Below are experts of layer 5 (counted from 0) of a mixture-of-experts language model. Rows are named router (the router's row for the expert), up (a neuron's input weights, with its number) and show model dimensions 0-159. Each number is 200 + 40 x the weight over its row's rms, rounded and kept within 0 to 999.
After each expert's rows: a language model's description of what the expert responds to; "mostly gets" lists some tokens that are sent to it at least half of the time. This comes from a sample of Wikipedia text that the model never trained on.

# expert 61
router,151,271,278,203,148,225,126,145,223,168,247,235,201,154,235,192,205,142,218,142,228,147,175,227,135,176,160,239,246,168,181,190,207,223,187,179,205,150,191,156,232,153,154,236,187,247,140,245,173,216,254,235,203,257,227,220,183,193,161,185,190,193,250,223,216,267,177,247,260,187,196,204,169,186,191,197,228,226,222,259,245,220,207,240,185,202,192,205,161,293,252,134,225,188,190,232,207,144,251,260,242,182,261,260,211,189,221,201,172,201,191,248,241,280,166,161,225,253,237,157,184,145,196,156,212,222,147,233,221,203,94,170,118,270,207,157,163,212,154,221,253,209,198,198,244,224,278,258,187,84,148,165,139,193,224,197,281,179,154,124
up0,174,210,143,213,138,229,127,188,192,196,188,213,218,180,161,166,144,227,165,224,225,198,248,163,241,183,249,245,146,223,96,224,224,233,274,192,222,220,174,163,163,174,168,204,225,259,207,226,155,176,149,239,184,168,151,241,161,186,229,228,249,201,264,176,210,243,222,149,189,192,182,201,181,256,184,183,190,232,204,239,213,149,271,258,229,206,100,198,175,138,214,168,217,247,230,196,248,202,207,188,150,183,168,213,233,111,223,209,162,248,151,192,173,234,273,244,186,166,154,171,149,206,151,196,242,239,245,248,204,174,215,194,216,240,283,143,176,190,187,232,144,152,229,246,195,191,180,108,250,84,217,192,185,182,156,215,85,199,164,169
Opening parentheses and brackets. Opening parentheses after names in lists, leading to birth years, parties or authorities, such as (born 1940), (KDNP), (Bonpl.), plus table pipes.
mostly gets: " (", " (\"", " (/", " (#", " =", "Note"

# expert 1
router,187,188,208,187,258,254,181,192,151,232,88,178,170,176,143,236,150,194,172,219,80,254,215,245,187,233,142,161,136,261,234,209,102,224,264,188,235,173,174,208,202,211,300,239,186,248,177,168,212,176,226,201,123,222,166,205,165,223,193,175,222,294,170,164,157,249,204,189,197,163,174,175,226,213,310,261,221,157,168,158,204,237,187,201,120,207,178,239,150,264,187,191,265,266,266,198,254,183,128,206,182,166,232,195,177,153,238,231,287,278,238,137,157,199,300,182,204,227,207,150,191,164,239,187,270,155,227,207,209,158,234,223,175,177,139,196,212,147,168,235,286,157,190,177,230,191,153,133,175,174,157,215,181,173,214,238,189,180,200,149
up0,183,236,238,199,255,231,187,196,161,226,164,124,163,152,167,216,196,246,207,217,212,234,251,224,177,186,194,220,261,145,198,199,205,257,221,218,156,231,176,95,225,264,250,186,233,198,185,153,205,123,152,227,206,293,224,252,195,214,227,174,167,188,183,147,199,221,241,195,194,231,194,249,248,232,240,274,207,137,146,158,169,151,184,209,187,200,200,109,139,220,206,172,211,255,200,191,241,189,260,146,226,131,186,110,250,131,186,146,193,170,230,189,141,291,216,170,121,179,264,266,181,191,211,197,190,176,188,218,177,175,199,175,76,257,192,189,237,226,178,154,246,227,256,113,228,192,203,193,222,174,202,290,190,227,177,188,209,184,186,211
Word-internal Latinate suffixes. Middle and end pieces of longer words, especially noun suffixes like -ation, -ion, -ment and pieces like at-om, ex-ceed, in-clusion.
mostly gets: " addition", "olved", "amples", "ibility", "ction", "clusion"

# expert 5
router,171,222,178,239,227,255,180,234,231,134,238,151,261,218,225,165,190,150,212,164,217,183,170,233,159,192,208,239,110,214,222,182,191,246,186,209,203,217,134,209,245,290,175,227,271,188,126,163,226,252,161,174,226,262,214,242,209,170,243,189,165,167,173,197,212,185,190,310,220,247,228,270,210,145,218,143,182,203,177,196,190,156,272,250,186,160,184,242,256,221,218,212,174,197,201,217,200,207,201,219,211,193,209,114,252,212,178,218,220,190,292,193,165,225,229,286,265,214,237,230,211,221,229,245,223,155,219,229,144,160,153,202,188,174,192,211,216,232,180,197,296,153,271,185,200,251,224,226,187,274,171,279,192,161,192,220,185,238,209,250
up1,252,199,232,160,247,250,222,222,144,190,181,133,214,231,263,230,216,203,254,176,137,245,218,167,177,123,321,191,212,120,164,217,166,122,228,223,272,169,262,145,210,176,210,327,184,191,206,241,222,121,219,221,211,211,176,179,205,196,182,192,282,220,173,184,223,188,250,203,232,204,225,262,223,212,197,191,204,236,171,149,267,211,132,221,151,191,149,252,148,194,212,239,198,251,255,146,228,195,221,186,244,193,199,204,191,214,200,229,154,144,160,184,186,160,187,141,223,168,245,166,138,161,193,270,259,163,140,163,168,269,130,184,180,59,214,220,204,177,234,155,223,203,211,184,222,209,188,240,180,202,169,170,157,158,223,269,192,199,212,153
Coordinating conjunctions. The words and, or, but and list-separating commas or semicolons joining items in lists and clauses, as in drug and alcohol, create reports and receive.
mostly gets: " and", " but", " or", " &", "\";", " although"

# expert 13
router,237,183,210,216,263,169,233,210,214,205,241,234,163,259,184,139,262,198,221,173,251,216,233,255,134,234,180,171,224,187,201,191,188,131,195,158,218,133,182,281,183,161,188,256,205,274,237,178,288,207,195,191,189,244,210,189,206,248,219,203,230,237,211,172,243,198,183,208,221,291,228,168,220,216,166,176,165,199,254,268,254,237,160,254,145,125,232,185,219,243,191,213,176,283,161,164,193,254,249,229,188,281,211,172,244,199,237,220,205,215,141,178,195,210,213,188,101,153,262,312,187,190,139,239,178,215,170,232,221,184,199,225,247,173,230,132,246,141,216,177,166,219,258,164,215,134,302,212,184,211,180,220,260,150,278,161,115,231,203,158
up1,133,250,167,205,191,204,200,126,258,223,239,203,214,184,214,138,232,213,243,182,152,189,235,191,251,178,181,186,196,191,213,167,152,206,196,230,199,300,178,281,152,225,224,140,197,257,181,186,219,261,265,187,185,200,172,192,178,114,230,251,219,247,254,265,229,186,194,159,162,244,222,287,173,179,215,190,183,123,208,208,268,223,182,186,222,205,209,180,222,175,176,226,165,192,216,147,244,215,217,159,164,229,234,196,135,115,173,180,196,197,212,148,225,262,238,268,188,205,198,174,235,253,242,221,179,166,215,202,87,215,225,251,164,153,236,217,190,216,239,171,167,221,208,105,167,230,172,234,249,131,195,233,137,240,197,218,241,198,177,162
Capitalized word-initial letters. Single initial letters or short onsets split off at a word's start, often capitals in names, titles and table cells, such as P-uja, H-appy, M-ail.
mostly gets: " p", " P", " Br", " H", " M", " V"

# expert 24
router,218,187,219,188,173,227,207,152,175,198,189,188,188,196,162,135,191,208,212,219,177,174,260,255,269,208,228,291,241,217,208,163,191,226,144,237,238,238,103,178,210,211,196,263,264,228,232,164,207,173,237,218,181,209,226,219,193,124,213,135,157,178,157,124,217,208,148,175,220,211,226,103,211,256,248,303,229,229,232,183,151,155,163,292,249,215,227,198,150,261,87,207,190,271,157,116,166,176,208,150,185,197,205,200,176,152,208,163,183,252,178,187,227,202,173,132,234,98,155,256,173,179,187,196,211,186,185,202,162,202,200,229,136,209,162,172,173,198,238,212,162,182,161,192,232,210,260,165,218,182,211,169,236,154,174,172,181,163,221,213
up0,120,198,207,285,228,256,157,218,245,177,218,217,203,176,250,240,218,273,188,137,163,191,282,227,211,235,199,204,261,178,220,225,120,212,224,187,156,236,199,175,221,147,122,226,226,195,151,191,217,141,166,192,174,180,142,205,196,108,215,190,183,273,280,168,168,172,225,185,217,152,184,167,218,260,237,260,180,208,210,209,148,184,232,207,219,204,197,271,240,105,230,259,158,194,211,182,233,295,225,218,210,243,224,223,231,266,225,182,247,185,132,163,216,210,188,221,281,250,240,222,220,219,240,192,145,216,186,252,230,227,165,126,258,192,197,187,163,162,244,215,179,272,258,164,203,217,213,229,265,172,203,186,147,176,199,213,171,193,218,205
Word-initial fragments. Opening pieces of a split word after articles or auxiliaries, such as b(anned), s(essions), ass(ert), pl, dis, pre.
mostly gets: " s", " b", " pl", " ass", " dis", " w"

# expert 35
router,155,188,106,176,179,188,176,237,201,188,249,185,211,130,265,163,216,210,163,250,232,263,225,219,176,196,198,189,271,174,170,224,184,200,279,294,235,218,165,238,146,215,269,131,167,204,169,240,174,212,157,195,265,231,150,166,192,199,223,173,178,191,198,197,183,145,319,174,238,160,214,148,169,205,234,237,253,236,265,195,188,253,243,158,197,201,147,257,228,237,224,222,210,217,168,194,250,176,207,184,168,205,162,154,155,189,172,228,231,266,238,220,168,181,227,208,214,171,178,168,260,264,172,151,184,171,199,242,227,168,169,213,201,108,210,222,170,177,235,201,274,163,244,194,282,205,203,145,211,214,215,214,149,216,252,188,252,159,175,186
up1,169,137,165,153,235,258,169,244,233,235,183,198,223,273,211,175,128,160,182,187,198,215,132,252,182,236,156,209,240,139,224,189,122,176,127,213,185,225,150,241,204,228,216,248,175,179,236,218,146,164,184,176,157,212,189,225,162,226,142,157,249,185,244,167,251,205,240,178,178,237,159,221,173,201,245,244,175,229,301,173,139,161,271,183,197,282,221,192,199,212,273,197,165,205,172,133,206,175,206,233,174,193,97,258,192,220,211,243,223,206,194,184,190,186,201,175,219,143,236,223,180,237,158,182,182,223,138,209,241,156,225,251,178,197,124,241,272,164,212,201,90,165,214,249,218,232,218,142,144,215,168,123,277,200,200,203,187,243,193,191
Ethnic and foreign names. Endings of foreign names, dynasties and nationalities, e.g. Umayyad, Abbasid, Ashkenazi, Shimada, plus words like Japanese, Roman, Islamic, Jewish.
mostly gets: " Japanese", " Roman", " Imperial", " Korean", " Jewish", " enemy"

# expert 37
router,279,149,137,200,262,214,166,207,152,249,189,256,248,202,129,218,237,171,162,202,94,250,169,255,222,269,217,198,165,212,248,194,241,202,200,197,235,198,241,212,191,210,147,186,242,152,176,162,229,182,259,185,251,212,253,153,261,211,171,173,217,207,138,219,198,210,204,135,263,165,166,138,195,209,186,230,142,97,166,213,138,275,163,222,168,184,180,176,198,205,148,155,206,190,208,166,278,212,183,298,201,184,234,173,209,216,174,254,208,167,197,242,202,218,322,180,189,179,240,257,185,248,202,223,208,178,270,111,162,221,208,179,171,224,195,165,256,146,208,219,240,128,210,278,187,160,250,194,211,167,265,239,189,221,194,148,180,281,191,181
up1,219,184,203,206,172,213,176,258,226,211,216,187,203,191,187,221,140,130,195,144,182,195,214,156,167,155,209,193,192,232,216,218,152,157,240,197,172,124,144,129,180,187,253,82,236,117,257,185,243,237,235,224,190,170,245,171,231,78,144,202,213,176,277,196,227,187,295,302,170,205,224,168,211,172,196,218,150,155,191,276,228,215,193,223,175,211,182,171,244,210,223,127,188,178,257,152,221,253,208,153,140,205,224,207,219,200,194,225,197,209,120,178,219,243,231,154,127,191,251,190,204,208,181,239,159,191,169,177,250,173,211,211,68,202,168,229,191,202,246,229,140,209,163,200,185,205,148,199,227,211,196,214,174,246,238,222,266,277,179,146
Sports results. Words about competition outcomes in sports seasons, such as won, lost, defeated, winning, qualified, relegated, round, team, first.
mostly gets: " won", " re", " compet", " winning", " qual", " defeat"

# expert 2
router,207,206,162,192,251,191,210,176,155,250,194,222,160,246,255,156,150,96,227,215,220,256,234,171,199,239,200,169,171,204,144,201,189,125,211,218,175,290,209,225,159,184,168,167,187,235,185,235,239,212,172,156,272,230,201,176,170,239,286,219,250,225,258,252,117,207,270,198,178,150,215,167,211,179,148,119,254,193,284,210,218,255,210,208,118,178,228,207,135,129,155,204,260,188,199,173,224,223,208,126,121,255,178,169,209,171,234,149,172,171,163,293,243,183,183,187,206,163,238,169,217,161,267,196,191,175,228,245,255,248,190,281,236,117,181,227,165,198,171,71,205,257,101,160,168,128,183,249,182,214,150,179,194,215,117,198,181,170,257,191
up0,246,222,170,195,168,197,218,180,137,178,189,158,164,187,175,170,152,244,176,195,230,205,200,186,201,219,202,215,227,168,208,168,165,235,92,218,215,220,279,213,140,200,195,107,163,182,219,227,179,257,183,116,132,148,250,170,163,238,174,214,242,178,236,248,215,313,136,217,142,134,151,120,187,219,246,148,211,185,175,160,174,263,162,156,214,174,210,179,155,165,246,183,183,138,177,179,198,263,158,215,202,138,185,253,222,245,168,245,175,155,167,148,162,158,236,147,242,193,169,243,183,117,135,190,218,170,224,233,184,175,106,210,237,169,186,233,251,178,159,142,142,173,188,251,174,218,258,230,258,134,240,253,185,188,186,234,180,253,150,176
Capital-letter acronym pieces. Uppercase letter pieces inside acronyms, codes and identifiers, plus prime marks and unit abbreviations, such as NAAQS, DTXSID, WAXY, lb, ISBN.
mostly gets: "″", "′", "MA", "OS", "AS", " ISBN"

# expert 9
router,205,114,123,236,233,193,196,140,226,235,94,185,134,191,127,164,191,164,221,226,136,214,197,117,148,209,250,146,235,174,201,155,234,258,274,219,221,277,187,205,191,155,223,220,223,176,237,194,244,222,195,170,137,218,114,244,164,234,139,186,225,179,158,247,137,235,180,185,289,188,221,155,222,121,247,191,226,256,225,218,80,134,124,148,225,140,100,131,210,184,186,174,283,236,243,216,215,218,180,182,189,203,242,185,196,196,208,195,209,268,182,199,230,145,155,218,184,187,251,176,197,153,165,221,163,192,162,178,136,162,172,192,204,182,194,208,195,220,209,253,221,222,202,232,165,172,187,144,133,146,206,231,265,209,227,138,171,231,262,148
up1,229,227,237,283,172,197,146,245,232,172,246,202,223,171,137,211,129,182,230,163,135,207,158,197,169,167,143,244,152,247,237,195,161,248,257,182,134,116,240,213,224,202,183,268,147,168,151,270,201,252,141,228,146,152,114,225,192,174,130,153,194,155,216,197,179,203,208,249,261,203,163,245,200,242,184,242,169,177,182,266,218,131,169,220,225,211,170,246,186,159,234,164,184,254,153,177,185,199,179,173,234,164,231,193,273,242,219,143,236,186,290,153,231,235,160,149,195,50,155,169,198,191,144,239,200,156,166,216,193,191,234,208,232,192,208,229,168,174,227,209,243,192,126,209,255,182,263,241,237,194,280,195,239,189,205,198,210,211,207,153
Ordinals and superlatives. Ordinal words and suffixes and superlatives after "the" or "a", such as 21st, 30th, fourth, largest, oldest, end of.
mostly gets: "See", " largest", " fourth", " third", " end", " fifth"

# expert 22
router,225,222,150,231,189,219,199,240,251,203,224,257,177,134,240,209,170,206,219,181,192,207,189,264,102,203,199,253,235,146,189,196,215,217,292,213,171,204,183,247,208,279,177,188,197,263,185,241,242,247,260,185,158,219,232,222,183,248,267,143,212,187,191,265,256,180,191,200,210,231,183,214,206,205,197,257,250,263,126,205,198,150,214,136,189,279,180,209,107,188,255,156,199,201,179,224,220,210,176,197,239,172,201,165,193,217,241,227,307,180,184,199,121,176,197,212,122,206,141,196,197,183,252,242,165,246,176,214,261,186,157,242,128,249,212,191,178,255,219,201,176,175,127,199,228,132,219,229,253,100,185,119,118,192,297,215,189,186,144,197
up0,148,164,196,127,192,243,184,223,212,182,239,199,137,172,177,263,234,147,260,143,216,179,213,193,125,146,130,201,167,177,146,126,210,186,246,213,168,220,215,202,201,272,184,244,189,197,183,179,178,179,253,188,239,217,167,180,180,261,210,139,225,199,273,256,231,156,219,241,193,171,168,206,154,190,174,217,131,281,223,209,211,212,184,235,161,201,205,266,243,187,237,164,197,188,275,198,258,200,214,258,200,201,269,261,208,232,128,180,211,244,229,189,177,202,161,213,211,231,215,168,247,188,141,174,142,165,162,134,297,181,162,208,288,146,231,221,208,223,219,279,235,222,197,216,177,223,203,219,126,174,167,210,159,227,238,199,150,198,205,218
Directions and non-Latin scripts. Compass words North, South, West, first bytes of Thai, Malayalam and Chinese text, plus born and years in tables.
mostly gets: " North", " South", " north", " south", "Ö", "    "

# expert 58
router,219,258,181,271,204,209,204,213,218,235,202,200,235,226,206,170,217,220,250,196,261,254,219,158,204,236,166,229,79,218,125,154,176,197,167,199,200,199,141,172,162,116,255,218,170,241,163,203,233,215,152,183,296,227,160,157,211,216,159,207,252,283,202,152,197,144,190,218,197,219,257,216,180,196,241,182,254,151,180,159,166,211,191,141,219,140,202,269,144,192,198,184,178,241,223,236,261,176,222,129,266,168,183,183,220,181,197,227,264,160,163,232,236,221,120,173,180,193,123,216,163,204,229,278,225,188,170,245,188,191,219,223,137,221,175,215,174,162,253,215,147,193,161,126,201,120,265,255,139,179,222,174,203,197,120,266,138,266,201,200
up13,219,173,193,209,219,175,176,250,227,303,213,219,191,160,136,165,96,251,190,226,207,225,232,169,171,198,184,205,130,254,179,211,210,210,155,150,137,117,255,189,262,247,244,269,186,223,236,172,118,224,129,243,187,192,176,219,181,256,256,188,255,161,206,229,218,225,171,191,201,153,214,133,167,245,202,202,104,156,216,210,230,137,288,209,231,174,209,157,156,168,210,204,213,212,167,203,199,222,216,151,166,168,174,231,140,168,278,173,172,226,148,180,222,170,293,172,204,206,181,241,244,211,137,219,218,257,187,177,265,246,214,310,193,292,197,193,199,257,238,214,241,186,207,205,240,209,146,152,128,209,214,215,177,262,203,252,177,204,211,193
Academic field words. Discipline and topic words or endings such as ology, ics, research, education, health, plus Ch pieces, in academic or organizational contexts.
mostly gets: " Ch", " ch", "Ch", " Education", " research", " education"

# expert 55
router,213,223,223,187,174,190,260,217,239,145,245,264,207,178,184,236,165,193,183,184,225,171,225,173,227,175,237,159,184,154,170,172,167,151,165,243,220,156,210,165,254,230,218,282,226,206,227,240,194,146,214,197,156,161,226,198,179,184,207,271,126,211,191,176,209,145,144,153,182,165,214,218,133,208,166,179,211,197,209,148,232,176,188,173,231,222,189,142,191,196,214,137,162,201,164,192,204,149,205,145,211,194,224,178,169,219,167,187,293,177,227,232,201,278,180,167,261,140,198,182,145,237,187,172,227,140,143,274,197,217,152,211,234,238,269,150,195,129,216,228,111,215,185,163,189,204,242,118,218,200,207,172,245,121,256,231,146,211,221,217
up0,168,244,203,222,226,192,162,280,164,228,233,197,222,157,259,209,244,208,190,163,217,189,211,204,201,204,203,182,189,187,220,178,219,224,234,222,207,171,267,174,198,146,171,203,204,167,242,227,215,138,279,80,192,304,191,178,157,181,252,187,200,217,210,205,117,201,228,184,272,177,249,139,148,188,192,197,269,235,197,159,269,177,213,178,198,145,158,195,175,262,209,117,208,282,215,140,241,131,195,261,196,243,172,137,141,161,190,197,138,188,204,195,193,208,214,101,205,207,149,183,193,169,264,292,270,259,267,219,203,190,217,226,188,168,207,196,251,239,136,223,251,230,150,160,214,247,215,196,246,200,192,198,166,159,192,296,190,209,223,165
Single vowel letters. Lone vowels and short pieces right after an initial consonant, often in species names and headings, such as sp-a, P-e-ople, dec-e-ased, p-a-uciflora.
mostly gets: " e", " Te", " te", "ae", " ne", " bi"

# expert 45
router,202,272,189,154,187,196,220,273,165,172,228,178,179,205,228,207,158,236,225,197,258,225,211,185,219,187,224,248,201,218,203,201,281,166,217,175,238,139,192,275,191,196,232,162,156,323,260,294,205,212,94,169,150,107,145,198,211,184,213,217,188,238,201,212,300,181,253,106,200,184,203,188,159,198,143,179,178,190,272,177,187,231,205,238,249,277,186,186,175,175,195,217,136,139,213,213,287,233,179,232,187,220,144,212,259,227,203,173,202,231,179,158,168,217,141,205,295,225,223,140,179,207,144,226,211,199,128,132,262,218,215,193,189,160,229,210,200,198,144,236,221,229,226,201,174,231,139,206,221,181,203,155,94,243,194,236,203,189,209,210
up0,154,250,199,237,121,165,176,246,194,187,214,85,177,166,209,232,249,265,243,206,222,236,218,199,285,172,191,254,150,148,241,176,209,141,192,178,182,152,191,177,160,239,186,242,147,233,167,203,221,199,238,207,164,205,235,251,261,220,214,202,193,174,200,190,145,230,152,207,173,231,247,243,147,138,111,205,158,143,234,170,231,145,232,144,165,197,200,135,149,132,196,170,168,184,241,167,243,196,216,160,207,221,272,193,185,230,176,186,196,213,217,243,206,196,143,268,218,240,235,199,193,198,249,206,213,195,199,265,196,228,251,259,234,199,278,253,223,241,202,176,157,182,234,221,175,160,258,249,152,245,185,195,253,204,154,197,242,215,199,170
East Asian name syllables. Syllables of Chinese, Korean and other Asian names and places, such as Yang, Wei, Li, Lee, Kim, Jiangyan.
mostly gets: "ai", " Li", " Lee", "hi", "ō", " Kim"

# expert 52
router,117,159,146,191,215,177,301,255,263,196,216,189,191,117,161,217,200,220,163,219,191,244,194,158,214,179,118,197,196,249,235,230,217,109,185,258,163,184,236,177,223,261,213,247,214,239,131,224,187,201,241,172,127,171,199,221,151,151,228,168,232,211,163,143,226,228,273,111,165,177,215,137,143,148,275,185,230,201,235,173,266,210,127,213,196,239,89,154,197,176,193,200,192,202,182,231,243,182,260,226,243,201,145,146,195,208,213,222,146,293,198,210,129,203,251,186,227,189,254,140,216,218,189,182,235,202,217,203,179,259,196,187,188,132,245,229,197,118,192,231,145,184,268,252,216,264,174,152,273,180,169,195,177,214,235,188,175,262,217,221
up0,201,145,199,255,228,190,193,231,123,184,183,187,289,154,223,196,217,166,234,227,251,169,220,245,240,233,219,227,143,184,192,152,202,213,223,161,133,191,242,238,232,196,160,243,232,210,175,187,172,199,248,237,265,197,187,220,137,177,180,225,199,206,241,225,207,203,165,189,219,208,228,203,127,178,212,138,161,191,218,121,201,294,249,167,218,229,151,188,203,225,197,185,162,174,205,256,107,221,205,218,199,122,219,253,238,124,234,71,234,187,236,246,213,210,230,224,112,250,209,161,210,144,182,170,192,225,146,170,182,257,156,166,239,252,182,253,230,194,256,159,240,166,228,190,238,226,195,175,238,200,173,179,243,246,207,123,223,189,257,219
Vowel-heavy name pieces. Mid-word syllables like im, u, i, ri in names and rare words, e.g. Thanasimus, Kanashimi, unanimous, Timeline, imperfect.
mostly gets: "im", " Tim", "ri", " Kim", " Lim", " sim"

# expert 34
router,251,211,186,190,200,202,139,125,212,233,285,237,229,174,226,186,246,183,167,183,250,182,284,181,207,156,246,165,218,161,195,229,151,189,244,212,180,242,187,234,169,244,215,272,208,172,166,223,151,261,156,163,192,168,208,194,223,224,204,187,208,163,141,221,175,226,169,241,237,238,227,180,149,242,186,194,186,239,133,224,234,141,230,184,226,301,185,219,160,263,229,190,188,204,159,137,277,172,291,234,269,241,211,190,210,253,176,147,231,142,176,242,174,229,199,164,284,130,119,188,251,138,183,289,159,225,119,259,209,144,175,211,157,286,146,120,225,261,210,246,116,232,202,155,216,215,220,183,189,212,211,153,230,208,183,208,203,224,198,181
up1,242,174,203,138,213,262,244,212,165,175,224,212,249,133,197,204,155,153,157,172,91,220,242,132,246,206,117,242,150,211,185,235,217,206,226,231,135,152,180,290,224,161,161,211,212,256,181,190,141,199,245,155,229,167,217,176,159,145,182,192,174,159,263,271,265,140,197,174,183,199,197,279,148,250,212,173,184,158,156,210,157,125,276,170,187,225,208,178,200,217,190,179,197,184,194,187,245,184,201,201,277,207,252,225,229,299,222,205,187,245,189,128,214,197,127,121,218,233,211,170,238,214,233,258,205,153,212,224,177,153,177,254,140,213,239,231,202,167,216,149,143,240,217,255,226,140,227,317,223,236,225,196,185,175,140,198,303,205,186,220
Word-initial c pieces. Letters c or C and short onsets such as cl, sub, ph starting a word or word piece, e.g. railcars, married-couple, c. 143.
mostly gets: " c", "c", " Cl", " cl", " C", " ac"

# expert 53
router,222,154,196,154,256,206,251,133,225,144,199,231,250,257,257,216,237,232,203,244,190,237,228,206,218,281,216,227,220,175,239,209,163,152,273,219,217,193,199,251,163,181,198,185,176,196,243,179,242,172,184,168,215,163,273,236,197,204,212,202,168,151,240,135,185,275,174,186,197,192,198,230,247,136,207,279,245,241,210,234,208,195,283,220,195,222,240,196,140,242,215,178,178,325,195,208,247,237,259,179,144,177,158,248,229,180,244,213,139,250,161,257,172,156,240,156,198,217,165,192,221,242,297,136,169,180,329,264,256,238,219,187,161,288,175,151,205,151,191,144,211,232,186,185,257,146,229,195,143,211,259,213,252,152,207,235,212,184,183,243
up0,240,267,187,185,127,82,214,182,231,197,236,154,221,221,198,146,175,201,226,172,261,172,242,202,219,166,170,208,178,187,173,316,232,204,278,174,242,210,96,171,237,226,238,182,141,288,193,138,232,104,276,155,206,239,127,222,149,196,173,193,162,183,166,188,147,211,215,179,249,228,182,214,233,208,203,241,198,122,297,162,198,181,187,242,164,173,271,266,180,171,254,179,197,147,173,112,271,189,153,186,194,156,158,210,189,133,152,209,194,151,171,180,211,148,257,236,210,276,156,240,215,192,211,279,164,250,191,199,250,195,221,231,174,233,196,205,217,177,203,209,222,242,207,173,265,252,219,155,190,196,186,117,169,158,205,194,131,230,171,190
Infobox field labels. Field-name words at the start of infobox or list lines, e.g. Coordinates, Height, Armament, Number, Active capacity, Founded, Turnout.
mostly gets: " Coordinates", " Succeeded", " Turnout", "History", " ±%", " Height"

# expert 32
router,210,298,244,182,201,252,205,185,181,222,195,220,132,215,234,158,146,213,212,155,172,246,173,185,166,230,151,239,180,158,236,245,206,157,188,255,230,139,235,217,170,224,242,212,173,160,226,209,132,180,133,232,249,163,150,226,177,195,202,261,238,213,214,240,229,194,260,160,210,186,213,200,164,175,267,152,110,208,275,188,219,191,180,263,202,262,228,235,220,187,198,205,234,217,204,255,205,202,197,210,216,155,147,201,242,261,148,211,226,194,193,143,235,195,174,230,239,254,148,161,245,213,162,203,199,212,203,140,110,149,219,146,270,170,300,269,204,203,255,213,198,198,243,117,309,183,283,200,184,173,249,216,158,210,210,179,228,252,204,157
up1,191,215,205,227,278,204,228,182,207,191,157,196,175,150,158,168,251,265,243,203,183,224,220,227,246,168,135,247,216,207,227,318,213,186,203,245,184,228,251,218,209,249,218,218,266,186,200,248,161,206,175,143,230,181,210,241,196,173,280,135,154,196,217,186,189,208,214,220,202,231,202,156,245,193,254,168,167,224,217,113,198,200,175,217,215,179,203,204,193,213,238,232,151,115,244,181,161,90,132,130,160,236,162,200,163,217,251,235,164,226,169,161,177,268,271,222,169,238,207,216,177,231,211,178,243,216,182,141,180,180,187,145,247,195,199,181,142,118,126,192,210,225,216,221,235,241,176,225,172,222,265,162,107,191,213,164,158,214,218,161
Proper-name endings. Names of people and places, often the final piece of a surname or toponym in narrative, such as Fahey, Reed, Mississippi, Johnson, Liverpool.
mostly gets: " Liverpool", " Adams", " Richmond", " Johnson", " Allen", " Arkansas"

# expert 44
router,197,178,131,236,181,202,160,144,195,258,183,176,198,219,192,173,199,192,212,188,231,186,193,266,223,164,172,127,220,246,219,179,199,158,187,217,154,275,162,93,142,184,126,189,212,257,222,197,228,230,218,305,151,144,127,202,168,157,231,165,138,159,221,256,188,255,239,242,186,158,226,99,225,212,253,230,219,248,219,187,201,187,238,143,179,180,164,155,222,281,161,247,225,249,253,135,155,219,169,185,232,308,250,159,172,197,226,198,234,230,167,159,185,182,187,195,200,208,236,162,199,227,136,203,180,219,248,241,220,135,143,245,255,209,226,173,193,254,207,291,196,221,190,196,210,191,195,160,216,207,144,240,223,206,254,173,188,203,216,216
up1,137,145,175,209,204,188,183,123,163,139,257,127,209,219,157,152,226,212,206,163,277,185,211,197,233,205,181,206,215,202,199,246,160,217,195,235,218,230,198,178,145,154,144,267,198,241,246,201,173,170,187,278,153,202,167,227,231,145,223,312,174,143,226,199,256,194,177,253,143,250,136,231,199,140,170,115,196,203,175,170,218,174,211,158,170,252,276,214,229,149,254,143,178,107,164,227,270,184,195,225,195,174,241,276,199,202,214,221,278,213,132,175,236,217,157,207,163,161,267,218,276,205,152,120,191,212,243,183,191,205,186,204,225,196,245,210,195,237,190,122,168,220,157,218,240,169,168,160,193,203,242,292,110,199,223,265,283,211,202,265
Determiners and ordinals. Articles, possessives and ordinal adjectives before a noun, such as the, his, her, its, first, final, third, next.
mostly gets: " my", " its", " largest", " original", " Its", " his"

# expert 21
router,260,209,202,177,201,183,241,170,186,177,150,264,213,247,280,164,201,201,233,137,226,305,177,167,238,188,243,163,188,142,196,198,204,170,160,237,220,204,202,216,194,212,206,200,158,214,165,200,205,125,296,213,240,189,194,212,212,122,242,277,173,248,182,199,198,185,164,127,243,204,140,197,206,216,177,173,230,138,208,151,161,251,231,212,155,159,293,206,190,174,171,242,211,194,139,268,215,233,247,161,173,166,178,184,251,236,198,176,170,197,163,185,202,220,173,226,222,185,273,225,211,194,257,129,159,244,218,224,299,241,205,235,259,205,158,258,137,151,186,208,259,170,109,130,250,168,184,264,237,196,212,268,216,270,194,97,167,208,213,152
up13,195,227,225,202,296,170,154,162,165,206,179,235,198,233,220,260,188,206,225,200,214,211,152,135,190,190,236,221,247,159,195,170,196,195,275,210,219,189,185,229,227,146,238,221,201,215,177,188,170,225,197,183,208,285,222,254,252,239,226,212,265,204,204,215,284,165,207,170,180,168,215,252,205,145,185,140,217,169,246,239,268,133,168,240,171,261,119,266,159,209,207,206,153,192,160,189,264,228,265,161,214,240,183,213,214,94,222,153,273,281,205,237,151,155,229,180,184,218,214,211,126,199,202,163,178,308,118,265,210,143,188,153,190,147,196,221,184,149,172,173,232,268,180,196,255,214,228,306,203,137,150,210,223,223,218,242,254,141,160,207
Technical common nouns. Technical and gaming nouns after articles, such as system, version, engine, software, game, player, form, set, with some math symbols.
mostly gets: " technology", " version", " engine", " cells", " theory", " vehicle"